{"activation": "tanh_gelu", "normalize_top_k": true, "init_std_router": 0.0274, "norm_place": "pre", "parallel_block": false, "init": "normal", "init_std_qkv": 0.0175, "init_std_o": 0.00437, "warmup_steps": 471, "schedule": "wsd", "decay_fraction": 0.367, "train_tokens": 987400000, "steps": 3767}
Below are experts of layer 3 (counted from 0) of a mixture-of-experts language model. Rows are named router (the router's row for the expert), down (a neuron's output weights, with its number) and show model dimensions 288-319. Each number is 128 + 24 x the weight over its row's rms, rounded and kept within 0 to 255. Numbers have three digits each.
After each expert's rows: a language model's description of what the expert responds to. This comes from a sample of Wikipedia text that the model never trained on.

# expert 20
router:155066129124130124110150143154102146148109168169134117128123119112119117089144121101148134152097
down0:150108116119144117150131192093144129126128145168177160076147118113119124120144106137141089125148
down1:113192089134131121166109117155121123131144143150122147145142101126110084124159115134087165115111
down2:123168137162171123070140129141131144135123133137147150138087113086113136123136128110116137105123
down3:117108112145127121164091100100129145165105117136130131161090097145173144134133129153131140106131
It responds to: Single lowercase letters or first pieces that begin ordinary words, often in Italian or French titles and Latin species names, such as c(inema), l('affaire), cl(ams).

# expert 2
router:139100105169149122143144154157102130151140149144155111142121106104125109090128102130164109146096
down0:136119135134087099131114174105120149103153163139156140132105111160123107102135130116166154155127
down1:122142084147147112119139100132087101136147138125160125108107067123138112116121082119117116142178
down2:122120093122149146131147134130099148131109127153142128095159064144099133161138116129132127116130
down3:130136150096116107108139085082139131120118156106156099143126123106170134122145138093124148135099
It responds to: Capital letters or first pieces opening personal first names and proper names in lists and tables, such as Jon, Stev(en), Nick, Jo(ão).

# expert 17
router:158104094136152092132150149143112152156127135129146133134120124102133104135146116141158113139098
down15:123139083136127090138130113114116128137143151140128126123133149088152128145130148152099127120124
down16:111119140136113175097102106140158144081124146117116106134108152091116145153098169092101111164131
down17:131105091116116073164148179115133140126059111123096163101131121107079108154131129118149121158168
down18:136099133144153144110127120085096107136161131143175152129105158119173125126129156123091157121149
It responds to: Final pieces of surnames and place names such as -ton, -ford, -ington, -ville, -ley, -bury, plus other word-internal syllables.

# expert 8
router:148048115128152113130137159161112142158124151144141107140129123101118102123129102126175127161092
down15:130110117144176075159123136109103133112102140135099152127136160141119146143085136108144112085109
down16:128133157131138111137126172148108132109116100127176109164123139149123093128123133129153157147118
down17:133139081163125129174128089156128137134120104140158155129150131121158100116119105135139168136115
down18:130114100116121071152160156163112102108125125124154161121147122139107140115155107130131128133139
It responds to: Byte pieces of Arabic, Persian, Cyrillic and Thai script, often in parenthesized native names of Iranian villages, plus some inner syllables of foreign place names like Jerus(al)em.

# expert 3
router:148097110107147112119130156180083123145131140150140138116116150109130140138134113110157142131111
down0:150108122152128107127166106107141138150122176128100176094088123122124128137104139127109110091146
down1:190134138125110170125112143135156134076081113118139140128145120188153133118127138131143141127142
down2:122115112080153117083118164127086098165119109087077140091125185133153118153132144148127163107081
down3:136131146135137141137127109164127078121113145112152115155117132123148152121088134098118168156137
It responds to: Short lowercase pieces early inside a split word, often right after the first letters, as in unc-on-ventional, obl-ong, exc-av-ation.

# expert 1
router:157096121145136126146160176144122145124119147138144127188103119119106104095137110105163135133080
down0:098138141122132094101159113169140098123124172123153163114148080163114136114151109091191121089157
down1:110149063139146120102100111147099128092115189131138109103091113134133119183124145121151165132090
down2:147130079123138137138139138076108139155158146093134162133135119121115163181142086130140120130105
down3:172124111086140099144133104159120137156159115131129125119127101167098157103122149120134157099154
It responds to: Capitalized words and word pieces inside names of organizations, awards and places, such as Council, Hospital, School, Screenplay.

# expert 4
router:144099117140167137104128163130109106170128158167156079136137125108129105109117093135179126147112
down0:119135097138124178095125105160150133112099119084154133133131136146187134129133179143111124174170
down1:120133103145139165119121117119123146101117096124115117128115122130150187143096122175134113125117
down2:090119171112107111129155150076139187112125128142149131087166181113104136169119151180115086093094
down3:159112180145086137120131149122137151138113164134148139107125186105094113114118122132150124145126
It responds to: Pipe separators and small numbers in sports and statistics tables, such as league standings, results and percentages (| 9, 4–2, 48% |).

# expert 21
router:161093084130174129116103134125139133127136167145160081151113123072120100081110115150114099128108
down0:148119119144094163106161147169072107130142154128160098094129099117142131150078100122110139137127
down1:121128098106134172127114115142108152175125136114120145061122135135104165148133110135124107114126
down2:147124105097146164091141117133151149124099167134124149152133113127083174154133167111120083095136
down3:130120101156122124150090184121137152125137155112126114154110140143131131109149129127187137127107
It responds to: Prepositions right after verbs or participles in prose, such as into, in, to, by, with, for, as in going into service.

# expert 22
router:146093126117147110138162163130113139148137151110146109143130116106097088120117094137149147164107
down0:124127146109123137128085090142149104121081163152133121135178145149128129113120165133103088111155
down1:099124116142146161117138166131091143129105138110174113126135174119150163107124142145112154117120
down2:106097084094116125102176110069137131191088131074118145125116145149138130126145128155087135168177
down3:150106155133119145110128129075091112111140197112108118160109131139118151078155108135139108144083
It responds to: Digit pieces completing times, years and decimals in tables and citations, such as 1:12.02, 2016, 18.26%.

# expert 27
router:167084138135150136139149143151138139154139120150150108167097110102092118091166102129195109136094
down0:147133170206101160164130108157094100115134117153102153129143105173123139130123137116143101112099
down1:135139123102122102082164105134135058127114102107123139148153122138154151138115177120144144128134
down2:157133136170098145144128111141120159137132077135137145149120113128112154145117109103113157106090
down3:132094133143138146088137145104136169135108141114098073117114115088128129135140141173123111105116
It responds to: Pipe separators in filmography, sports and results tables, often merged with the next cell's first letter, like | S, | M, | A.

# expert 29
router:143095109137141080119132170130147169163121123136128109135122112104123081128144132132165117149108
down0:114125107121092114171124117111131108139135163124144154129126119114161147124059060144179143132106
down1:111141152111119153119138121084096131131117103167111129107120135153138135139090130117093167140126
down2:143125106114105140127156083101102114172131144113136129095121142143122148148110056137129087111111
down3:136119132127102102128126140106118097115118137157128149122143203131096144119148130123114104143148
It responds to: Capital letters opening surnames or second name parts after a first name, in tennis draws, credits and lists, such as Ponomarev, Lelo, Trophy, Racing.

# expert 6
router:160077129149164145140142140193100142153147148172141127147090125104117122114117092112159135166085
down15:141098118125140113122079132136114125193113092132113162145096118177093156160141138144186157110140
down16:113144187142113127128105130125143091123141139153090166181095142077103109127107119136138115128148
down17:157107117132154140087122113172117130150081095115129115137172094138152121114145177127166099155133
down18:162112081145128133185101106126098119141150129152183137112155108102140076157140122152155139119131
It responds to: Latin-root stems like trans, elect, comp, integr, contribut in prose, plus cell contents in pipe tables and LaTeX symbols such as ^, _, {.

# expert 16
router:119086093128167092128166154150100102124097137104140102171126107123153116128114124133147142129118
down0:077136183106080098118104149131095130163134111173150138135163131144091110117099159143139134157121
down1:093120132099091149137092113157112092118129163153148131114091138107126156139105095164161094130123
down2:150126154135121109090165164099090152149124164115151125101182109108134152150061109112084103141134
down3:140140151115135152137135103100135115124126146118130162098135164113088153085122119100131081127094
It responds to: Quantifiers and number words like two, several, other, many, plus digits or thousands inside years and large numbers (50,000, 1670).